From a checkpoint of a small mixture-of-experts model trained on Wikipedia.
Size: 10 layers, width 320, vocabulary 17087, 73.7M parameters.
Experts: 64 experts in each of 10 layers, 4 picks a token, a softmax router.
Training: 625M tokens, 4772 steps.
Below are experts of layer 5 (counted from 0) of a mixture-of-experts language model. Rows are named router (the router's row for the expert), up (a neuron's input weights, with its number), down (a neuron's output weights, with its number) and show model dimensions 224-255. Each number is 128 + 32 x the weight over its row's rms, rounded and kept within 0 to 255.
Before each expert's rows: "gets" lists some tokens that make up at least twice as much of what it gets as of all text. This comes from a sample of Wikipedia text that the model never trained on. Tokens count by the router's weight.

# expert 62
gets: " he", " He", " it", " to", " they", " It"
router [176 170 150 120 176  73 116 108 141  92 110 129 101 119 152  70 105 119 154 170 116 133 166 128 140 117 198 142  74 125 117 148]
up0 [128 178 107  85 119 117  76 143  89 112 138 174 144 105 136  85 119 101 173 189 141 185 129 134 165 144 136 103 123 114 152 147]
down0 [155 160  86 151 112 137  89 119 127 143 137  44  84 167 192 115 179  90 101 173 153 100 138  84 143 138 111 152  70 125 116 128]
up1 [116 145 175 101 163 153 120 143 139  56 135 155 142 117 175  51 121  96 133 145 188 158 110 143 133 149 137  72 147 134 188 117]
down1 [129  83 107 118 159  75  97 139 110 145 125 104 140 124 196 107  98 143 135 144 195 172 121 164 127  37 139 150 103  92 177 130]
up2 [171 157 146 113 196 145 170 117 119  94 130 142 129 122 133 101 127 146  95 148 120 191  75  62 235 136  88 149 128 142 142  91]
down2 [140 104 197 111 135  69 115  84  97 107 112 136 177  74 146  97 123 137 138  92 109 166 139 178  99 101 142 201 125 101  52  95]
up3 [169 170 158  72 167 160 119 179  97  98  82 130 154 139 161  70 119 112 143 144 154  96 138 160 151  75 128 125 133 110 196 131]
down3 [ 83 129 116 115  97 152 117 121 150 149  90 121 124 127  73 157  61 133  73  96 143  80 100 157 129  99  61 116 163 102  93 163]
up4 [164 106 143 110 115 102 142 147 121  94 124 123 100 141 136  55 121 136 167  85 173 157  47 106 115 107 145 124 100 131 143  81]
down4 [185 147 129 161 115  84 117  98 159 160 147  54 109 178 170  50 136 134  91 149 144 171 103  42 135  85 103 119  85 125  77 120]
up5 [117 179  81  78  99 129 111 148 143  75 167 180 104 133 105 104 134  92  79 137 142 160 104  89 121  73 147 117 128 120 130 143]
down5 [134 145  54 154  87 162  75 136 110  62 174 118 190 113 139 125 144 124 100  99 123 147 100 164 192 125 193 160 158 197 150 135]
up6 [198 175 158 118 195  94  92 197  94 134 155 179 151  93 172 102 103 131 154  86 115 207 133 116 131 105 144 133  44 133 147  80]
down6 [146 149 145  46 112  88  89 134 141 116  96 103 145 116  99  91 152 160 137 192 125  96 135 138 154 164 139 110 104 162 119 116]
up7 [191 141 130  64 147 103 132 183  81  97  94 173 118 112 156  62  98 106 120 119 191 161 107 127 224  66 150 120  88  96 214  91]
down7 [169 146 113 121 143 136 105 145 119 166 190 134 172 118 153 124 133 177 114 134 118 165 111 112 113 171 123 112 206 189 178 140]
up8 [130 168 154  50 162  82 124 143  78 111  92 155 116  99 133  63 117 136 137 124 163 173 142 151 171  96 102 112 108  90 166 139]
down8 [130 137  67 164 117  94  88 102 173 120 103 115 148 100 154 173 112 136 134 140  51  48  99 132  78 133 111  81 118 125 150 160]
up9 [144 143 125 104 150  92 127  69 105 167  83 135 165 102 126  91 112 117 178 189 160 107 120  69 145 111  69 143  84  93 203  96]
down9 [228 150  86 142  46  84 142 193  66 155 107 138 146 141  76 171 153 170  26 135 110 121 187  86 110  72  71 148 143 179 153 108]
up10 [147 181  50 121 151 106 125  49 105 100 103 216 134 100 156 129 112 168 129 116 143 172 107 169 127  77 158 151  89 141 114 117]
down10 [103 139 148 134 107 114  92 192 117 126  72 100  94 102  89 102 152 128 140 176 146 195 112 119 107 137 110 166 164 150  86 121]
up11 [155 117 130 122 135 173 109 131 103 125  84 135 144 147 160 111 145 187 163 158 163 133 125 162 140 142 101 136 115 132 114  91]
down11 [130 157 123 152 133 119 171  57  86 185 145 137  77 106 111  68 189 137 187 131 193  89 140 122 142 148 112 120 129 124 169 144]
up12 [136 164 107 103 158 144 133 142 182 124 151 163  88 133 129  87 100 112 132 170 158  87  96 121 150 133 142 109 102  57 181  93]
down12 [226 105 104 126 107 128 110  86 104 162 129  95 141  71 104 136 114 158 199 126  84 102 103 168 189 132 137 154 105  25 112 120]
up13 [128 212 111 104  86 169 142 121 143  99 120 131 111  70 140 138  88 110 153 102 164 135  82  93  98 121 119 174 110 121 149  84]
down13 [147 157 158 194  97 155  88  95 125 161 147 132  99 110  50 119 117 121 160 113 146 104 206 100 110  47 140 142  98 141 154 111]
up14 [125 167 160  89 145  92 110 114  98  67  67 169 127 151 146  91 146 124  96 158 122 132 105 165 111 109 108 172 130 132 189 147]
down14 [115 125 187 158 144  88 156 140 157 108 136 150 133  82 141 139  99 105 139 148  98 144 127 146  22 143 115 114 153 126 143  55]
up15 [162 134 113  71 138 133 140 147 104 114 139 133 136 110 154 108 138  93 104 128 201 141 148 106 141 141  92 172 115 100 188 135]
down15 [166 108 138  53 124 147 144 144  88  80  93 136 163 182 122 117 168  74 135  32  88 141 108  83 144 176 120  98 177 119 168 147]

# expert 6
gets: " |", "|", ",", ";", ":", " /"
router [168 134 131 108 215  97 122 144 144  88 111 129 111 104 127 110 105  95 161 154 138 209  88  96 158 115 147 144  99 102 189  59]
up0 [123 100 104 130 158  97 155 185 157 149 126 113 124  91  89 101 114  72 109 140 197 146 104  25 160 143 137 139 113 178 108 128]
down0 [117 108 124  80  92 125  94  86 111 120 107  86 151  60 118 158 101 138 112 120 111 121 131  73 115 129 173 124  76 132 188 146]
up1 [113 129 124  83 132 139 150 185 141 126 151  95 132 120 100 102 147 119 171  61 122 104 112 136 137 178 107 142  73 144  91 143]
down1 [142 194  74  93 136  43  78 130 148  70 116  80 115  94 164 141 119 127 128 141 144 154 117 120 148 118 134  91  60 147 126  88]
up2 [113 139 168 143 111  88 144  82 130 113 118 133 147 124 136  97  84 153 137 114 181 154 197 117 116 113 109 113  66 109 129 129]
down2 [134 144 140 138  99  94 114 100 184 109  80 118 129 130 132  71 114 142 131 130 108 127 159 144 130 186 125 204 132 172 143 131]
up3 [185 176 167 121 149 163 152  78  84 115  89 113 137 153 133 102 151  89 112 120 139 131 132 148 159 101 137 103  93 161  71  88]
down3 [131 166 140 135 110 152 123 155 148  80 113 145  50 107 119 185 124 149 124 113 129  80 136 159  54 110 173 111  60 124 160 143]
up4 [151 103 204 113  69 111 109 152  63 124  62 129 126 155 182  79 145  81 130 116 120 126 160  81  89  70 104 156 114 163  69 116]
down4 [132 183 146  65 133  79 122 114 139 109 122 178 170 207 227  68 164  85 178 114 128 149 214 176  98 176 143 115 169 148  88 108]
up5 [ 52  69 146  82 158 112 117 143 104 122 156 146 145 151 164 125 116  90  83 170 160 126  84  81  98 192 196 120 107  58 128  98]
down5 [148 201 158 131 110 167 124 117 138 128  62 128 135 152 144  98 108 135 110 118  96 151 141 167 183 112 149 147 160 107  58 145]
up6 [140 164 106  87 142 105 168 188 146 159 158  93 152 150 167 118 155 161  89 203  96 118 106  93 124  81 164 174  84 152 109 180]
down6 [157 188  89 123 109 150 133 119 147 109  76  87 179 171 161 127 152 115 156 118 146 134 158  98 113 143  71 113 126 136 150  90]
up7 [120  91 133 118  91 147 124 158 137  72 145 128 113 172 118 106  75 176 138 142  88 107 118 185  98 153 111 121  93 163 126 108]
down7 [105 103 144  77  96 143 100 199 123 151 118  84 121 125 151  64  95 149 117 220 125 122  95 136  94  90  80  87 104 152 125 170]
up8 [124 145 143 157 197 128 175 153 107 131 111  87 139 104 141  97 160  99 133 102 141  93 106  78 133 127 153  75 126  55  90  77]
down8 [116 139 165 137 111 152 132 154  58 109  76 107 142 120  92  80 180 131 136 132 106 164 120 139 107 103  58 115  92 106  80 176]
up9 [119  95 101  79 149 113  81 144 177  58  72 144 119 107 122 113 131 117 201 124 104 160 107  70  78 144 192 107 168  83 128 173]
down9 [144 133  80 148 103 168 138 132 159 176 183 138 124 106  56 110 150 152  86 131 130 145 103 140 147 147  96 134 137 152 115 127]
up10 [179 173  98 109  82  67  63 149 149 114 140 179 161  94 162 148 136 132  88 144 111 162  69 128 116 116 106 122 128 117 167 109]
down10 [ 87 130 121 147 156 196  94 125 127  95 102 184  75 118 127 255 144 166 117 125 129 100  96  68 153 111 150 121 101 177  91 163]
up11 [121 108 132  92  69  73  72 127 130 128  99 138 154 140 180 110 109 136 103 191 145 137  68  81 130 105 151  65 135  90 129 152]
down11 [ 84  93  98 198 135 119 150 122 120 119 144 170 145 117 150 110 135 127 135 162  98 133 134 194 152 107 109 120 147  98  74 143]
up12 [137 146 163  55 137  91 120 148  72  80 119 160 108 120 159  82 141  86 151 144 179 110 102 127 118  33 165 107  90  98 144 152]
down12 [150  99 143  71 159 118 142  91  47  72  38 109 117 161  61 146 149 162 155 140 181 104  58 134 130  95 125 172 124  80 117 130]
up13 [114 121 156  58 133 143 130  90 141 104 127 122 160  71 120 107  92 142 121 134 133 100 160 106 154  99 140  55 122 145 114 202]
down13 [113 108 193  97 140 163 158 139 165  67 142 158 100 104 137 146 161  95 182  80 131 117 169 129 112 195  55 166 133  78  94 127]
up14 [116 129 134  67 110 118 132 124 162  93 149 142 138 129  92 107 144 180 129 113 172 150 156 111 126  77  98 128  95 101 149  60]
down14 [118 109  86 173  73 146 160 143 117 105 107 134  37 136 186 149 113 117 112 162 149 205 119 167  82 115 124 144 140 102 217 116]
up15 [152 146 165 129 162 150 197 183 123  50 122 145 126 144 164 109 190  60 143 110 131 165  91  91 123 194 162  96 121 143 136  93]
down15 [193 145 108  94 116 138 128 144 104 157  77 120  95 149 187  99 143  88 159 137 154 101  53  99 110 144 181 191 125 178 110 114]

# expert 19
gets: " a", "1", " also", "2", " then", "8"
router [162 167 157 111 142  65  98 154 140  80 101 151 156 122 135  45 114  71 206 177 134 153 136 128 145 126 176 149 102 118 122  91]
up0 [112 105 120 159  91 138 137 141 173 122  43 173  97 106 161 115  58 126 200 126  94 129 161 133 141 150  95  72 147 146 160 108]
down0 [134  90 156 145 102 107 157 126 168 174 157 109 118 133 124 123  97 135 123 146 153 138 128 135 129 161  80 111 127  86 151  98]
up1 [169 141 175 162 195  79  72  95 119 139  72 110  90 121 145  76 114 114 119 109 137  92 125 125 103 138 163  77  66 120 157 118]
down1 [124 143 133 146 140 135 121  55  54 161  98  92 114 148 151 122  91  95  95 202 152 151 149  97 117  96 164 160 115 138 138  98]
up2 [192 176 129 133 140 173 120 171 151  81 113 151 141 159 121 103 149 150 120  96 110 127  59 166 158 107 149  43  38 104 139 146]
down2 [171  51  94 200  78 184 170 123  35 142 146 137 126 146  96 152  44  71 124 125 126 105  89  79 108  84 137 119 172 105 107  81]
up3 [148 111 147 113 167 140 132 156  80  82 158  73 178 135 113 123  75 140 119 154 108 154 103 156 136  70 141 110 135 129 177 140]
down3 [ 98  79 148 100 109 124 138 146 157 138 131  65  91  94  94 110 152 114 116 125 119  91 117 112  76 148 106 154 100 192 196 143]
up4 [141 134 120  40 129 127 134 146 144 153 115 116 130 194 157 119  80 120 140 147 154 142 115 138 165 108  79 114 172 175 164 111]
down4 [122 146 140 137 120  91  84 131 111 109 117 177  88 117 106 112 147 138 136 111 132 107  88  68  73 152 141  95 110 155 141 125]
up5 [157 144 110 160 156 186 106 138 173  98 138 168 128 180 124  93 130 112 147  59 167 164 110 140 100  91 111  95 117 135 144 156]
down5 [100  85 105 103 121 137 110  85 113 126 135 193 106  88 173 110 129 109  54 178 112 104 127 145 132  68 158 112 100 178 129 126]
up6 [144 133 134  64 126 161 150 141 165 125 103 243 132 191 132 103 143 147 131 159 114 113 169 126 135  83  99 132 145 147 113 175]
down6 [166 182 159 112 166  82  90  90 103 128 177 157 199 118 156 144 111  97 124  82 101 191 141 175 155 114 143 206  80  96 110 123]
up7 [ 89 143 175 126 152 135 139 124 152  89 153 128 135 164 115 115  87 116 109 193  75 148 159 140 188 144 159 111 121 132  76  84]
down7 [118 114  97 130 138 107 130 103 154 107 131 219 178 122 114 121  98 157  94 147  82 161  91  61 179 208 184 139 127 142  71 110]
up8 [190 175  81 133 123 144 148 119 160 162 106 105 108 138 140 126 163 159 151  71 117 164 105 138 131  93  84 175 106 128 110 160]
down8 [136 129  91 110 124 125  86 119 141 151 137 157 174 168 123 148 127 126 135 215 117 146 179 135 101 144  81 155  95 167 145  93]
up9 [146  76 100  64 163  68 159 120 118 160  93 147 138 121 112 118  79  91 140 143  97 128 155 140 176 122 160 114 115 115 113  98]
down9 [178 133 112 118  91  73 147 144 178 137 137 148 127 134 119 155  86  87 131 141 156 143 212 107 130 173 140 130  93  95 136  52]
up10 [ 73 149 105 117 160 120 120  83  87  93 175 154 133 161 152 108 150 121 108 107 112 193 109 120 161  46 156 139 135 122 139 161]
down10 [124 161  80 206 175  77  97 127 123 123 125 133 161 125  68 130 103 109 150 123  69  76 110 177  78 122 107 124 144 102 161 190]
up11 [129 161 215 103 136 112 166 175 127 136 171 146 119 169  99  89  67  79 161 187 137  79 119 128 124  65 164 149 115 109  84 143]
down11 [123 142 105 127 109 137 138 133 114 108 135  69 116 120  95 168  85 165 198  78 133  96  99 149 170 117 137 117 114  75 118 140]
up12 [104 151 129  66 174 133 114 107 125 118 127 109 134  73 134  78 116 110  98 118 162 109 119 145 140 115 121 141 130 187 151 119]
down12 [112 156  78 121 177 141 122 111 205  99 149 144 107 103 102 127 160 102 163 152 116 205 156 176  95 182 125 127 158 108  92 107]
up13 [129 123 145  74 151 160 174 137  75  99 179 176 186  92 199  98 112 121 119 119 123 186 140 113 105  98 106 119 124 162  71 164]
down13 [156 109 129 129 113 120 136  93 106 147 108 129 111 124 124 218 144 110 157 170 115 132  84 111 158 146 143 138 132  99 133 158]
up14 [145 151 154  67 122  93 120 127 162 132 100 169  83 111 156  94  86 140 132 167 125 158  59 101 182 109 109 130  64 117 169 163]
down14 [137 145 164 191 122  91 129 114 144 157  70 104 126 144 140 103 139  63 129  91 137 146 164 112 141 178 156 130 180 139 162  62]
up15 [153 186 136 147 133 146  69 114 139  91 135 102  92 108 124 127 119 111 119 111 149 152 146 132 133 114  76 106 113  77 215 145]
down15 [121 145 141  86  58 134 158  96  45 176 127 117 156 130 132 133 104 166  65 110 204  88 189 207  99 120  87  97 120 102 106 118]

# expert 8
gets: " |", "%", " at", " /", " .", " age"
router [189 226 157 116 118  96  97 104 137 112 154 166  92 145  94  68 123  91 140 117 172 154 149 145 144  28 196 101  72 111 178 110]
up0 [121 169  80 143 124 147 128 134 153  89 149 158 130  63 133 124 125 182 122 102 130 107  92 126 170 133 185 135  70 174 141 119]
down0 [ 96 101 156 109 191 150 149 128 110 111 128 111 121  94 142 137 120  70 134  76  69 116  83  85 104 106 122 157 135 126 128 153]
up1 [170 124 147 129 139 103  70 189 157 113  88 118  76  95 130  69 102 161 149 133 122 155 194 131 131 156 161 117 133  95 149 105]
down1 [153 181  87 170 166 153 116  81 140 168  93 101  90 125 105 152 131  82  82 166 127  65 173 102 158 148 132  69 107 156 109 144]
up2 [147 159 103 125 126 142 141 147 134  84 136 106 151 109 133 149 156  57 120  81 164 104 101  69 134 172  90  60 128  75 112 129]
down2 [139 145 124 121 140  89 101 158 114 201 139 116 148 116 158  43 142 101 149 129 137 133 158 131  85  80  93 143 154 100  74 123]
up3 [130 148 137 100  98  94  77 117 102  89 144 113 162 100 142  86 148 129 155 115 146 113  97 166 123 152 159 153 111 108 123 107]
down3 [149 189 131 126 152 112 168 124 108 162  99 165 131 171 100 124 169 127 165  74 111 149 151 110 149 118 105 126 128 151 163 119]
up4 [180 116 100  67 143  89 102 183 127 148 184 112 103 142 124  95 117 138  85 132 125 171 135 139 169 117 129 135 107  95 157  90]
down4 [131 151  98 125 208 115 106 179 135 122 146 157 177 126 140  45 109 148 120 161 121 148 147 131 111 122 124  86 132 124 122  85]
up5 [ 88 203 167 119 179 116 137 206 108 131  96  93 114 131 156 119 101 162 135 108 140 140 122 187 155 148  86 128 131 103  96 123]
down5 [138 123 117 171 181  82  95 104 111 115  46 138 159 114 125 138 137 136  96 132 132 118 189 163 155 191 140 170 108 136  49 128]
up6 [ 79 152 154 124 147 155 127 155 178 117  79 117 138 160 117  61 175 137 131 130 146 120 121 104 147 127  93  63  82  89 156  96]
down6 [139 153 154 130 119 163 173 139 128 115  84 141 161 136 106 130 141 185 153  86 166 155 117 125  89 137 164 115 146 130 169 100]
up7 [108 193  99 150 151  90  76 124 113  94 120 198 142 127 140 119 114 117  93 138 140 142 128 122 198 147  81  97 124 109 148 114]
down7 [107 105 154 144 139 124 146 111 130 167 153 147 160  73 122 155  88  93 103 117 141 173 153  78 148 112  79  92  56 119 129 127]
up8 [ 77 114 123  92 113 148 149 139 138 151 129 159 143 157 114  51 112 109  95 163 110 126 117 124 107 103  93 121 153  99 148 127]
down8 [142 108  85 157 107 140 169 180 161 140 111  84 161 154 110 143 117 143 179 112  59 158  97 171 119 133 155  87 131 115 124 105]
up9 [162 144 124  89 124 162  38 106 125  76 151 147 103  52 100 137  56  84  91 130 102 159 140 158 138 127 160 120  90  91 174 109]
down9 [154 120 147 144 177 136  62 110 160 126 172 113 119 146 147 126  96 178 153 100 110 138  96 188  97 115  89  70 165 159 181  87]
up10 [158 139 195  79 118  81  75 188 120  84  93 161  91 107 133 111 132 135 159 128 124 136 113 151 108 144 157 102 100 149 134 121]
down10 [105 128  98 107  99 169  94  92 112  92 127 111 165 169 172 129 188  98 100  96  74 182 116 177 170  93 129 153 118 116 176  67]
up11 [164  88 132 122 136 143 131 157 109 107 119 191 151 143 118 136 177 131  98 117 145 143 107 152 135 132 151 128 137 125 134 139]
down11 [123 116  76 153 140 160 110  65 101 134 101 111 133 112 144 101 144 130 142 117 130 145 170 130 124 104 102 120  79 158 144 179]
up12 [149 199 106 109 163 134 141  75 119  59 105 139  74 174 125  87 108 118 149 154  68 167  96  96 149 140 114 142 112 109  75 153]
down12 [117 150 123 107 211 110  92 156 142 142 123 147 103 174  46 165 147 143 150 142 144 115 149 108 190 113 116 106 154 178 131 138]
up13 [136 123 150  91 157 109 136  86 114  51  71 134  90  69 184  73 112 114 161 166 146 142  90 153 175 115 162 106  81  96 140 101]
down13 [ 70 156 129 110  99 135  79  84 202 155 143 160 125 126  95  74 123 196 162  65 100 154 141 186 163 103 107 167 134 157 112 115]
up14 [154 178 160 114 125 114 178 181 135 102 156 172 101 102  70 111 145  83 116 120 117 121  91 122  87 129 159  84  93 138 121  87]
down14 [170 105 127 204 157 198 117 146 128  85 133 162 123 113 152 115 157 126  89  97  43 136 146 142 112 131 115 146 134 139 119 130]
up15 [113 145 112  87 129  98  77 214 111 129  51  96  59 116 100 117 140 145 133 134 162  89  77 120 142 171  85 139 142  84 169 126]
down15 [141 149 111 115 155 152 157 161 129 130 111 140 156 151  81 108  95 179  59 125 122 131 129 119 172 158 135 126 121 134 103 129]

# expert 38
gets: " was", " is", " were", ",", " had", " in"
router [190 147 167 109 159  49 121 106 161 104 126 133 160 125 132  66 125 100 147 160 134 158 146 128 155  92 126  97 119 112 133 128]
up0 [136 118 100 120 161 124  86 112 127 159 128 146 158  99 103 105 181 116 145  83 151 141 158 109 157 160 173 137 149 136  88  62]
down0 [114 109 117 119 145 154 145 161 138 106 120 143 143 141  82 166 129 135 135 127 101  47  93 112 209 111 128  95 165 173  92  68]
up1 [125 121 137 142 113 105 120 107 129 122 151 178  93  76 123 102 129 112 148 137 179 143  54 159 130 112 137 126 156 102 133 143]
down1 [164  54 112 122 174 132 121 163  74 142  70 146 198 105  91 167  92 149 118  97 111 104  96  96  99 135  88 193 142 103 132  80]
up2 [126  99  89 134 178  44  96  75 140 133  85 125  91 177 155 119 104  77 158 162 136 125  91 153 136  72 126  89  47 200 202 125]
down2 [167 167 130 155  98 120 130 165 161 177 199 153 115 113 147 178  66 138  99 140  87  93 107 127  98  87 120 113 121 141 113 148]
up3 [146 153 131  92 122 117 141 138 135 158  72 143 130 106 157  81 121 120 150 151 156 140 113  72 143  97  83 161  89 180 140 146]
down3 [ 99 172 115 108 132 151 121 148  95 142 122 125 144 133 114 145 162 184 140 105 112 147  96 124 132  82  96 120  90 134 134 180]
up4 [165 159 155  72 134  76 129 157 112 115 100  93 100  89 142  63 127 111 136 117 150 153  71  86 189  96 161 124 107  64 145 120]
down4 [109  62 125  71 108 163 123  96 104  55 146  58 123 120 148 137  95 164 162  81 108 149 147 163 146  64 125 146 214 130 149 121]
up5 [184 130 126 107 163 156 160 139 120 141 127 122 110  98 171  90 126  63 189 131 194 172 108 146 138 113 164 125 117 134 113 115]
down5 [157  74 124 102 167 103 106 160 130 164  92 166 145 141 125 108 137 177  95  96 137  50 213 134  84 165 116 125 118 130 120 132]
up6 [130 148  46 127 128 142 122 133  83  90  83 120  51  77 142  91 130 143 137 136 144 112 167  94 129  89 112 134  80 141 143 142]
down6 [150 184 119 119 176  83 103 163 142 185  85 120  83  92 104  95 136 140 145 143 150 198 127 117  71 124 102 104 161 118 116  64]
up7 [141 149 136  92 122 101  78 139 127 118 117 140 125  98 163  48  68 112 129 164 171 126  98  81 137 114 158 110 121 133 179 113]
down7 [110 132 115  64  91 108 142 203  92  96 123 157 126 119 143 157 107 109  87 193 110 109  90 168  83 124 129 161 142 155 207  96]
up8 [150 154  99  65  96 166 137 184 163  76 157 149 103  71 149 103 102 103 142 169 195 113 134  99 142 140 146 117  51  59 149 137]
down8 [153 114  98  92 156 120  90 152 187 135 139  97 127 160 137 122  89 119 131 146 146  60  84  85 137  94 118 164 128 152 160 104]
up9 [155 103 161  91 133 146 167 138 140 136 151 120 114 117 142 107 130  70 131 115 169 115 173  83 185 121 130 148  53 153 120  93]
down9 [ 99 125 134 161 136 156 119 157 117 158  99 138 168 146 152 148 130 119 140 172 145 219 110 162 123  91  67 102 215 110  82  77]
up10 [165 169 115 115 154 132  96 181 116  65 110 157 103 108 167  52  95  89 105 112 155 141 120 100 177  94 147 115  72  95 152 114]
down10 [129 118 120  84 139 110 137  60  94  98 133 132 122 147 124 124 177 123  71 143 159 181 139 102  71 162 118 153 140 125 125 129]
up11 [171 187 104 147 198  55 157 156 140 137  82 202 158 134 123  88 104 112 148 172 161 141  88 105 136 189 104 165 135 143 170 129]
down11 [151 143  42 175 174 121 109 134 138 140 122 121 140 141  83  64  48 140 152  62 114 152  97  97 129  88 140 154 147 186 120 128]
up12 [173 194 145  66 148 100  83 158  91 123 102 179 112 111 150  93 112 110 167 156 140 126 116 100 149 115 187 102  74  79 174  93]
down12 [127 130  90 126 127 110 201 111 200 140 121 123 159 130 111  85  59 141 128 127 139 131 134 175 160 156 162 190 131 110 116  98]
up13 [139 171 190 125 156 129 130 146 132 127 107 130 110  83 138  63 103  97 134 158 155 173  99 111 145  78 167  76 117 157 155 153]
down13 [152 127  88 129 132 112 114 106 114  89 137 125 107 177 149 106 116 135 138 109 140 163 127 155 101  83 118 100 178 122 170 144]
up14 [175 143 132  70 187  80 102 106  95 129  83 157 105  79 159  42 116  67 177 101 158 141 116  61 169 133 141 142 108 128 159 101]
down14 [170 109 158 128 174 106 157 114 141 155 120 197 119 124  83  73 100 129 169  60 142 120 125 126 131 157 147 145 101  83 140 167]
up15 [ 75 192  72 131  85 111 126 123 115 147  75 148 106 152 121 118 152 111 135 131 196 161 126 143 173 117 146 120 117 116 129 165]
down15 [ 62 124  72  67 111 165 124 159 108 149 154 132  97 149 159 166 163 115 120 119 130 133 114  93  83 151 131  96 122 135 117 128]

# expert 34
gets: "\n", "===", "==", "|", ")", "===="
router [125 154 177  75 190  76  88 122 102  74 104 165 130  98 160 101  98 133 169 117 160 132 129 124 144 141 140  96  99 116 152 110]
up0 [166 109 158  82 140 139 143 148 141 173 110 144 111 169 230 104 109 141 115 152  98 167 176  65  95 122 134 157  73 118 157 181]
down0 [124 122 166  94 154  78 168  91 115 130 125 149 128 128 163 120  98 127 122  94 114 135 163 106 104 128 121 126  71  45 154 130]
up1 [140 124 115 138 138 143 174 150 197 112  63 200 121 152  70 136 132 173 170 107 128 124 138 101 153 137  96 187 139  71 157 116]
down1 [148 153 116 140  87 111 110 172  97  94  90 131 113 100 182 255 112 100 145 113 147  67 114 114 137 140 147 115 116 129 112 123]
up2 [ 91 213 127  94 192 113  96 151  88 161 166 134 118 108 150 106 103  96 133 175 131 182 184  98  94 112 151 177 142 206 116 110]
down2 [101 119 152 163 156 148  72 109 134 137 105 146 126 168 149 150 126 125 154 110 118 148 107 128 139  93 114 151 133 192 126 110]
up3 [130 104 116 141 172  80 191 107 145 116  98 143 124 124 143 115 178 171 112 187  76 164 147 171 148 115 149 100 177 187 125 110]
down3 [149 142 143 118  82 171 191 186 136 131 161 113 113 159 116 214 154  60 139 130 178 152 109 148  88 141 156  93 101 144 126 120]
up4 [153 186 184 109 143 100 132 166 125  96  95 126  70 115 164  73 159  64 100 149 198 163 106  95 108  81 127 121  71 101 169  79]
down4 [125 110 120 153 110 130 123 127 172 130 106  83 156 125 124 135 110 101 106 114 112  99 153 153 189 131 140 125 140 213 105 196]
up5 [108 103 170  50 134 141 110  39  55 116 131 132 117 217 151 114 144 126 153 117 112 126 102  99 123 150 143  89  97 128 104 136]
down5 [133 152 173 149 134  89 145 126 131 102 105  84 120 107 182  87 108 115 118 148 167 112 150 149 146  84  91  81 116 183 162 174]
up6 [114 145 132 111 123 125 115 138 130 118 104 113 129 127 157  78 135 131  89 143 156 154 121 135 159  85 183 134  83 127 142 173]
down6 [156  47 161 145  87 112 130 142 109 149 126 118 135 104 155 174 131 132 111 113 144 161  95 111  97 140 140 129  54 152 112 139]
up7 [144 176 137 142 148 111 111 118 125  87 115 127 130 191  94 123 152 110 118 116  94 164 161 157 159 132 136 108 128  94  93 155]
down7 [163  81 134 147 169 147 106 110 143 126 134  82 123 135 150 137 119 101 113 102 115 117 132 188 145 114  99 190 176 169 144  94]
up8 [166 174 152 121 178  93  81 116 173 157 135 148 176  84 145  70 144 111 105 190 166 135 123 131 139  89 162  73 102 120 137 141]
down8 [177  44  91  81 172  90 147  85 109 118  93 142 168 168 151  70 114 192 177 143 108  79 101 118 109 173 188 184  80  80 145 136]
up9 [ 86  92 121 144 165 111 135 102 109  46  87  97 117 109 145 125 192 114 119 156  81 138 100  98 110 151 169 190 108 153 102  87]
down9 [ 80 150 102 119 137 120  99 149 205  69 196 168 134 126 144  74 148 143 125  91 137 164 117  98  83 158  86 102 153 101 114 184]
up10 [141 133 107 128 110 148 125 120 109  66  65 106 171  62 172 112  90 119  81 118 152 130 105 150 171  89  86  92  92  95 145 134]
down10 [124 134 101  92  84 137 159 109 115 129 139 105  57 130 136 101  90 162  59 132 157 112 103 109 120 135 114 198 181 112 117 123]
up11 [142 116 106 140 143 153 117 115 119  87  80 156 144  96 144 117 174 143  71 172 139 235 146 139 160 110 179  72 158 162 125 152]
down11 [122 123 161 128 163 154 117  36 148 126 165 124 151 117  81 132 146 137 124 154  81 150 149 165  94 147 137  69 104 150 158 117]
up12 [144 137 134 121 146 117 167  89 155 122  99 126 135  97 141  68  97 104 132 145 138 167 119 102 159  86 176 136 104 146 107 122]
down12 [173 119 146 153 104 175 100 145 156 124 140 142 133 157 137 108 144 216 102 115 163 162 111 104 124 148  86 137 156 127 174  90]
up13 [144  98 171  70 130 126 136 138  94  90 169 156 122  84 142  99 121 139 183 157 132  90 132 155 102 151 135 155 115 101 133 156]
down13 [171 131 146 148 100 100  58 123 191 117 165 106 100 125 191 137 142 137  84 151 140 111 133 119  51 184 133 122 150 176 113 128]
up14 [122 111 140 144 165 101 196 128 134 177 120  71  81  96 141  87  85  69 102 123 111 131  75 137  66 134 124 111  90 140 152 102]
down14 [146 143 113 141  95 171 135 150 137 132 125 154 134 125 115 165 151 113 123 135  81 150 103 141 108 137 123 164 143 134 110  78]
up15 [128 151 161 127  76 128 144  83  90 142 192 180 121 126 158 115 133 166  90 117 115 170 176 154  58 162 148 181  29  94 161 118]
down15 [191 112 123  79 149 120 167 121 169  71 121 139 134 180 139  87 121  46 166  72 115 142 120  86 143 131 168 171  64  83 146 144]